python train.py --n_layer=18 --n_experts=256 --d_shared_expert=0 --activation="gelu" --moe_layers=[0, 1, 2, 3, 4, 5, 6, 7, 8, 9, 10, 11, 12, 13, 14, 15, 16, 17] --normalize_top_k=true --routed_scale=1.0 --balance_bias=false --init_std_router=0.0151 --vocab_size=14696 --norm="rmsnorm" --norm_eps=1e-05 --optimizer="muon_variant" --beta1=0.9 --dataset="wikipedia_en"
Below are experts of layer 10 (counted from 0) of a mixture-of-experts language model. Rows are named router (the router's row for the expert), up (a neuron's input weights, with its number), down (a neuron's output weights, with its number) and show model dimensions 0-159. Each number is 128 + 32 x the weight over its row's rms, rounded and kept within 0 to 255. Numbers have three digits each.
After each expert's rows: "comes after" lists some tokens at least twice as common just before its tokens as in all text. This comes from a sample of Wikipedia text that the model never trained on. Tokens count by the router's weight.

# expert 164
router:159174106140090049139124115143136127172150090129173172170089154129158120191137132178133077090126141091150099155149154108171131078116126090189159165162164109174124099102116149177095095103072143122115135096062147114132109125114146137153174129155135167109136112172128158074104203088107095195129124084115070134128135152144130116118100104113178124108117124116139162067085172143121111222087202186140102122166142119112116153093134147175095101146100126158061161101134150073124119153090129
up0:038132170139056110112141147148090138107103088166112159063101101097185099154095137116104101131180201173176129145175066174146127103143104128137109094063158158155144129087116108105121137085153107176128059127136084158123128152105130099127142170138083137137126132114113132139123103136165157065088106090106108145135103133154113152175087125224129107163141146183114143121132118111140127086125085091153053088105136120151092186128096150135119155122132127173129155159137180156110120160140224
down0:098133140156211148124226143191107130123180105080112124150052131127128117137087090135123088115130126106164138107084100116118168129161064159123107177073087131154048147152169163119083096203083134108125156099122102132097116177116147148166131112163120136079088157121117171137175095093109142125142144115087128139112201128153137098168141107118146166119135101068123112142145101185138104191142128105110137112171125115118114121197111137164124142129160211176094158086144124106112096143183091
up1:135167139114094127151065073196043175173121129133104165072122141152133109169120116102078126116128119136162139160166146194151129124177100154136116142107145151181189147083136101113140118137180131086140084085062118177106081140156153144114104137163116165109149160152168182141097087182157140162152134157149137109125175108105125178206163131127101104109092053139128095070092095140123129135138171111113140072174089175099129169113067144140121140158114130143141194151116110157100165137109177
down1:176098118115132159130115147129175103125194131127129129142128142120074132134085147138139084103104161081150106141116110165075151113095080160166154149211079064114106153118079143141084137117073056167132090122156106080132133122179146116086113107105082096158111143106148141097136145084216162121134102134082083124104076174132160126106109184122103123108125174128161074129178088109138146116114097100185179140142157106095116095174177155068081197122167049123138114143118166130112101154116104
comes after: "\n", ")", "4", "3", "5", "6"

# expert 49
router:149124101149137136123164044153159066116138078154189102109130139088108087148142119143109123118104094121080126145115075117154133094106191124165167119106137117134171102044126098145092093104074150091153115089096101082114079112095176100179111133131144131105081134176158130119091179115137058159098171154106081098146151112156168147122078116103159106160084158126157129065138167167159098201093151183088148181156120165138111153105130141140108151142117157179117134078180089084161124105143080
up0:102084093138115104084159081139112101123170086145093115096153127095119088155101136156115061138197125112136122106115094068111083128152171142106129136160158147138125117061084082154126131138141117087156149114101098159153152134099179119158120065140153134091115117110155127123108199049125146154154121181118125142125149148092094193114153150091151111161077118129107130094183199167169059162090152116083095135154157144135105134137158182086089127191145167176085129112098031125178134124156140
down0:165091071170133083103125131084141163181109152133107175130107194168118154164176175126147137144069140083119121195131171141125180104155197109162128087120149165098170183152134140119127125099142146144128138163105133135111168148104110160141102155099099093102164156122127100037110104143089124118130175117190065099089075146118172117127144129111149126095100146126134134158136079109110077088101156163094160086154139106118000135165134120113146131143136135146107094136101148148061129092101172
up1:154173182125151133156138111092133135148139141087165136085141167123192129118124121115174104114158128133121097147084128107093158153091167170144138120133070108123167150077119060188121105083090129154085079102135055106077061135135137150155108141117027150119124168111159160114133128178112065101150145137124095089094155093079160135128107104132129171122115145119158098070099117131140156199153161141120094139134168088145163170148122138082137082120155192112199111132192082162118071173126155
down1:077157146143127080098146093134136130130146083111154131142066143148090126122176137146113120144149114135137088141084175164123183166133097119132105190111103101108102119123160194155146116145185179138190155079132167146123156119072125175128112146044105116108132182142175098089097112180167123117128122135121146113161156108189149150149108083154158087195197141191188116147174111095172143122101169167091143127118112176137034135120116120132128160151051167116093105099157101111153099095152105
comes after: "\n", "5", "3", "4", ")", "7"

# expert 165
router:169068150171134181115103203097142150171127144177144134201102089105102145140125148089122105172129183135140079097164168127119123108106108138116092056122077106157064133084182155121110123153125092113099114107143083107081167141110097110081115120149110107140124130070118126109143126114104090095122185184143159069102096176135093200147178096185091142145198159144152114118120133116120061178110134096156144110123080185133142089106125132132095161171108145145089124156051167095138124131115157
up0:102124128110124147154113100040120184143120150183192133152100116079131112101118108169208108134158116110115116116095128137109061127178133123092111181123090126170127115193118108143148085148082134127144125157122107195133125122148167075160130142074120107083119166128151176193156147126157198142143091125141091161049052159099175148157150138125117181166163118107159096108078119113154148129137039142116111144117150110109176145152170114088148134142111107131105204139110141140120207127107146
down0:059058156163123116129180107201149087132142135137155096145082174100102126122125070197134132092151073110105151094091135140158110109120136125148051092115138133127141162130206142069081107101134122171116146141155115182127143085127160133136125117095153166100089123110128148176179166090143177066150133083135144081138139121140197060096156207125119109109144156153101171116134132087168053141155144111161146188121145104103184114124150094097165145116115112121187132164142125097119143130120175
up1:168077143150082193161160147105147158152127138116163127208114129087130116106136154188143103138128126155094124135123108111209150140137131120153133154121087179173081138083129152123160129201134113088099103105124133187134184124127148134155200100150141095161146138177203120068128144116155116089113150166179081135136108137094123194193092107137076164124131126166152139110105136093187168167105105153155151202124106113101189104110103163160165114148127122121112202179125105074089120142141136
down1:145102196122130155080080134139106143152107156114077101140150144146105113072128116079124145125155138162101121138142158129083152078166154125107171118094108145144083105125210126075083155104115146133139135149140137141171042061100149171128075108141073120117182137115101059097154133101188110120127170155155129123138093074112149154141154086088139132180130178121137138119085117103176144169127166117136143178114121174116156141106122138118063128065128084049108058139088139209092097129098143
comes after: " ", ".", " =", " (", "–", " also"

# expert 96
router:126109139178169127145112151177131146152187166090084080098148124115154136091136157071181165176073114093134153113125061118123164211106117153116153138168154141128134199122107130134105173147092150178075066169097169081108110117193062112185087100137115150104158122147140106175154065113129153181112114083152144119102094134119110124158177186137075124087114153134164172150101115171153164100136129055165161114136124127154132131162139168099123155103115174159124151166097093120172154136139092
up0:089145078149110095158099144166142132162107140068151171091098104119167117152195118107154093157106105145166144149172136098129131107157119121176058076104152126091110148107080117168148129131141096107128094144122126144161063114146082119167132078083136128106137106138095105115166090134025123148169143129121156111064092163102100126156096113160112147159067120135202105052154102148102135120088090115130132066116143077133066139172143166108107126129132164151137093168091089164081140182059173
down0:126150083120057098146198093107154118178116129135179153120150185111112158063113126152189106150202106146188112101170137157095105125129143167105175115129114126159186120110154178128100142090162100130125117124099168144065095153114078142131115105121109088159065117103119093124127102135183151139167092147112108152111144145103134115131104089162109112199099127190133091142155122126110162187158195194128168180072131207139141131096113149139089109125088187082146129124157124116166182137146089
up1:178140119153146125140092123060186108121104090099126129135088121123130109103121096099178129135094118155160162144151176153071132140108137150163096145156163159140118156067092069135069153131146118123150142216112125140121157180103064131192113132108166103172088159079139133110119086209123088083137165083143197133148124149054098033122132143086108113096181127087140106129133125115118120143121162144109104095179178145146143124085118117175111182104168143120111151147143156097092094188145088
down1:157147119157122180130121088045152156114216141134124132108106185094170165145137135105161141140131190109140142066105164153093163133167108163122114185111093097130143185065116130157119156148087109131143147178120124086116159118127110185149128183162162155170122152168137114104125151149145152102122110093113189133125140117117126114159187155167124123154173154133109155125141181198163084151185106144108184144111095135095162136100108178048099155092145099114092107070113030131137118135108083
comes after: " the", " a", " The", " his", "s", " their"

# expert 190
router:134160036138160095164155117131144151184115172110123148144114146128130177153118118196117127070123182150185108148190096101124175133098177140138119173104113090100141120127122119120140124113157070156169085110139124073147063110085102112167126153165176131130092121135128125169179068081103101146189111181096110168126126117045165113166153116131163113096080117138106133163140169118127151187200175081146127167109127176099129082124173170098103153138183123119165088171169111118113121110111113
up0:093188084118120131130114149141123112121106141119130150079137074109132191171158091146161211132109120121089168141109102068120123117128106146138102152179131161134157118086161154133127110144070068186146130174232075112147100098124159085118122063134101111124131058119127114134126096103129142170123101130172121137096074107091156154158128133144133160180164120192148115195100131141161132149170098140134162143101117110150153097149087138103138190227161072154146170166135140164081145137171153
down0:099127170194095151115066159151150185128163117090109148134109128116121085132156135095161101133131115113129166128047153157068164088120066049111142109093133141138176110130127137169167108114138117083137103080114100151089076162056159159155143121094136088098156134148123125126158169086121098133094165071148137079128179163142100099132127100093160097121133097172120142101087185133117108140051163111149046088192109115118125117109139097084055118134118109124128108053136178134118114166145162
up1:076170059173119154173160117144111125158051138158140176115145077151124169125150104195074094071062158097152126184138107099145115115152151176133081096175111092125113093120149109107145134155152090152145077137139133174150046122124083155112121135124115145105070144143166155163148105116110088160148122179105109145097056147106177125162107124160145120160073094060122141143094133121141131091198130138115123143103137143115167131117146118070156177137210110143090097160133143184114175118099155
down1:103114125106153090140136104090126194167147129087174035162066078112196088191115113173087104124111139124179162157111114119153146107136131148129107093107149150162126130118125115137122089157125131163109117163189074077158100122106092078181116097101128139142110113091069138101127136152045104179177139127143145091162133136130152188088118136130148227148132105133128115109183139154055178135127124146115151150103127155097116119148183152174086143133115146139125141160105110049175121081096100
comes after: " the", " |", " ", "2", " The", "9"

# expert 39
router:149197110068083119151088158143174117158148175126120049086181106110103170083089118082084118149110116106083187120132083118124139175139101176140137079156159128107113114166113141080160130176142132116137043105103107094098114123137084222149144122164115159102163114179115100132104138131081144133134125124130131166108174111089130159075129157150111113087181143136147111174093129158151136119129098152095148111110070132086133096113191143098104126113125179098082115078063121196121177096165118
up13:095094131102156052152069200147130146107096136156093191181067133132156124138101142111118125099166091110134189090149123126152086121114186067127164124100063195199145142168104107097113109128060190150167097142184152102144132147111146099168092135158147094085098161120133164131174106172133074218063086118103113130122102075104097153097094139116162127102146098113162090123087135114153098112102128163107099098177134131126135167137126135132115165142122118158097117103113161115142194132150113
down13:182096123084096117154075169135170155141125127156166090067107150176189184163118138135079165088136079086146109078087133079132117128143121167156113158163095178141140081150099177127160157180162142150210155159086097090138113129142137151129116111185174119121133139167091152153130137148141151166116104121117115161115121067165089143141124104166130088086168174116126129160137166130150129092131136065060141162124154116136149109082065109106116107073142070204104112099069121119081167156145113
up14:083175110052097137141057096034129103122146143132148169091166101118079130153132115119183099142106168161126111150194146146153142077097153083198145139140175105080138148143127152170166112150126141163098132096151177135068169159166145129130109135133181170119108158102123159091146134149147135092142109130107054089165135158149109055120153076093191125144091123184133120123083109165125122154122155149144144120104073118120179164102122104123119093153153171061150098148126140164149099079131192
down14:110196164106133144119179084128171124139150184162086099100148125090076149179151120133161105098161096063112154146108093172142096114145164078080113120129142158164126064112116122095131182089075123137096137117121131117055085096109120164119115160113127118150127082113185077099164158121083163143087183113151148177109092171137103167124144130096204097132163098119130127142134164143108144169154106148110101105105211155156189086154127126085064084048113123163093149128142143119121087163132095
comes after: " the", " The", " a", "The", " other", " this"

# expert 6
router:171156123145063135159147118139146099169124107122174157180078125159144077149143123144158142170065079147153108146130080160140166077117181066153161111107132087182138086167104148139122099088066135132126154135123155092071058061118130142080205114106190173138089149132142156110112144092124162104140146127127112132086097081138189101121079134143174079140095157091089125103132198164159118153091156179138116119149110145120111074116186112185127141141123160089103128147179135081114095147121105
up0:152127085125110089110121099147138126153035091090169121134170127118091140093103131150139139184116136169113130166124137098081117108142111113175083146142175117138145108136137096154077107143093113109107116126130179137107129109156181159128101088141145164120075122145112108107167134165141104131106112159086089103116206155111114106054175142141170122131164064181172174151063113139123047188094144157084137092108097124133069169089161197143178140177204185125153127145135094136126131067156112
down0:148180108148150131109143167144155114092158111146104145068100147099158096152104107074096117101126162112173163104149103077160161132127144130165189118182143202115148111120107200081176114134111122102115119128069101151188087170092118134122094167103125074143143129165143135097121130135138122119118169099183031157080180131153098186164072137197165141110072156134115123088141124089126075160135157154185117131132177123117118094141116075137109093062170078107127128082075169121130124147111123
up1:039149081151132163176128122101098072083131160104120157142190100132139126081131149157188123157093138126146174135116077118139118145154127086098117108104084092128119058143176158194127167150154101102141103109127097100122147174071127166105106149187115138138158118166126152108110163108122144109155123158121136123179104118126139144120145135147131138153125088108111155151185169140147088137053113195056162225173135123065103094067123119145148101135152170154131127147118118127019147155118112
down1:160157130161121151098109132111100110112123045139152158094100127169090094125182148125106161191137045107140093125169136120150153096159108179157139135176113116112125127116116130068176090136126167141149149146136123148147092118207087082147120136142160083086093109073117124074151169171141103147067104124123068142114121179153128169123096110141127089112105131126157118028125090186183185100109103109145148133160164137087069110161125118172113141129039128095095083097115123134156090088155150
comes after: "\n", " Born", " Coordinates", " Genus", " Total", ")"

# expert 248
router:131146133130116120172158157089175120129119188073118117052143128140173146089123118153142144127167069134129199141131069197099120144158120159078163135161147142123160166162124135185136187164112154087051113145096145104120155144212058145162143139081115172097145101191121095113105124090132189110118197120125160149083157113121091176108162155154073088082163144137099150078090162153179135136140115097119176115105138130118110109103172122090094091155075135086131143138104119157120155107137091
up0:112166092127098130139188119165148174128152164121134113190111105109104126111123180179156122132103096144098171198119088125059129108169096130140106059169103089116112162107177109140165153112103135082162157121120132122155148079096104158143108194083132137161111184126100166166143193124106155158115138094141111169115121158119136113108139100040133100140155124073144116113161160069170111133122127125077104100123050114058118186115172145153167151109165104120104117226079112166135164102130140
down0:178120185152088096126164131106171129133123145113144158120133196133108156116156088149146152127083113137080106155109097173084164081134115137110129156133055138082138237182114130131121102161153121091101127145131080114114162072089115125099217122153101112156140152174156104055125189119106187065140194125139112116097112117122144084137124107083127171112128121087146134169094132148146119103125112180106143091145152085056112169166177124159189138119152107158126135155170112167132162137174085
up1:121129157202152107142151111137143148142075151078087115147132073121159112155068086098131149167176087151131149111133161180096147123110138152142181149070107164106122059145073136194102156152131139147066077115122175143132156198082088106087071107090133150109135092097136136129105139151113138045091175162183149103084095133120132147061137122103165107104163101148100108108077150108121116131115141138142181121135163105111137200100046085153153117151128102114122147180150152173101094118171129
down1:113087106161146140175160155085122081133197125167090087159118135145097123089109164141119102130091129221159120125128095104132162143118081151073118197143140155183208073104111082116171195134116099132125138149137128116157156093207194081075106092134163191107117140132097130132123098121109132113110095130105118146118136163122094135129115127167097134199110171120130089109110138131176140075145069127164114120166139131120117132091056186114111164180070104118131070144104159131141150118127070
comes after: " the", " a", " The", "The", " this", " new"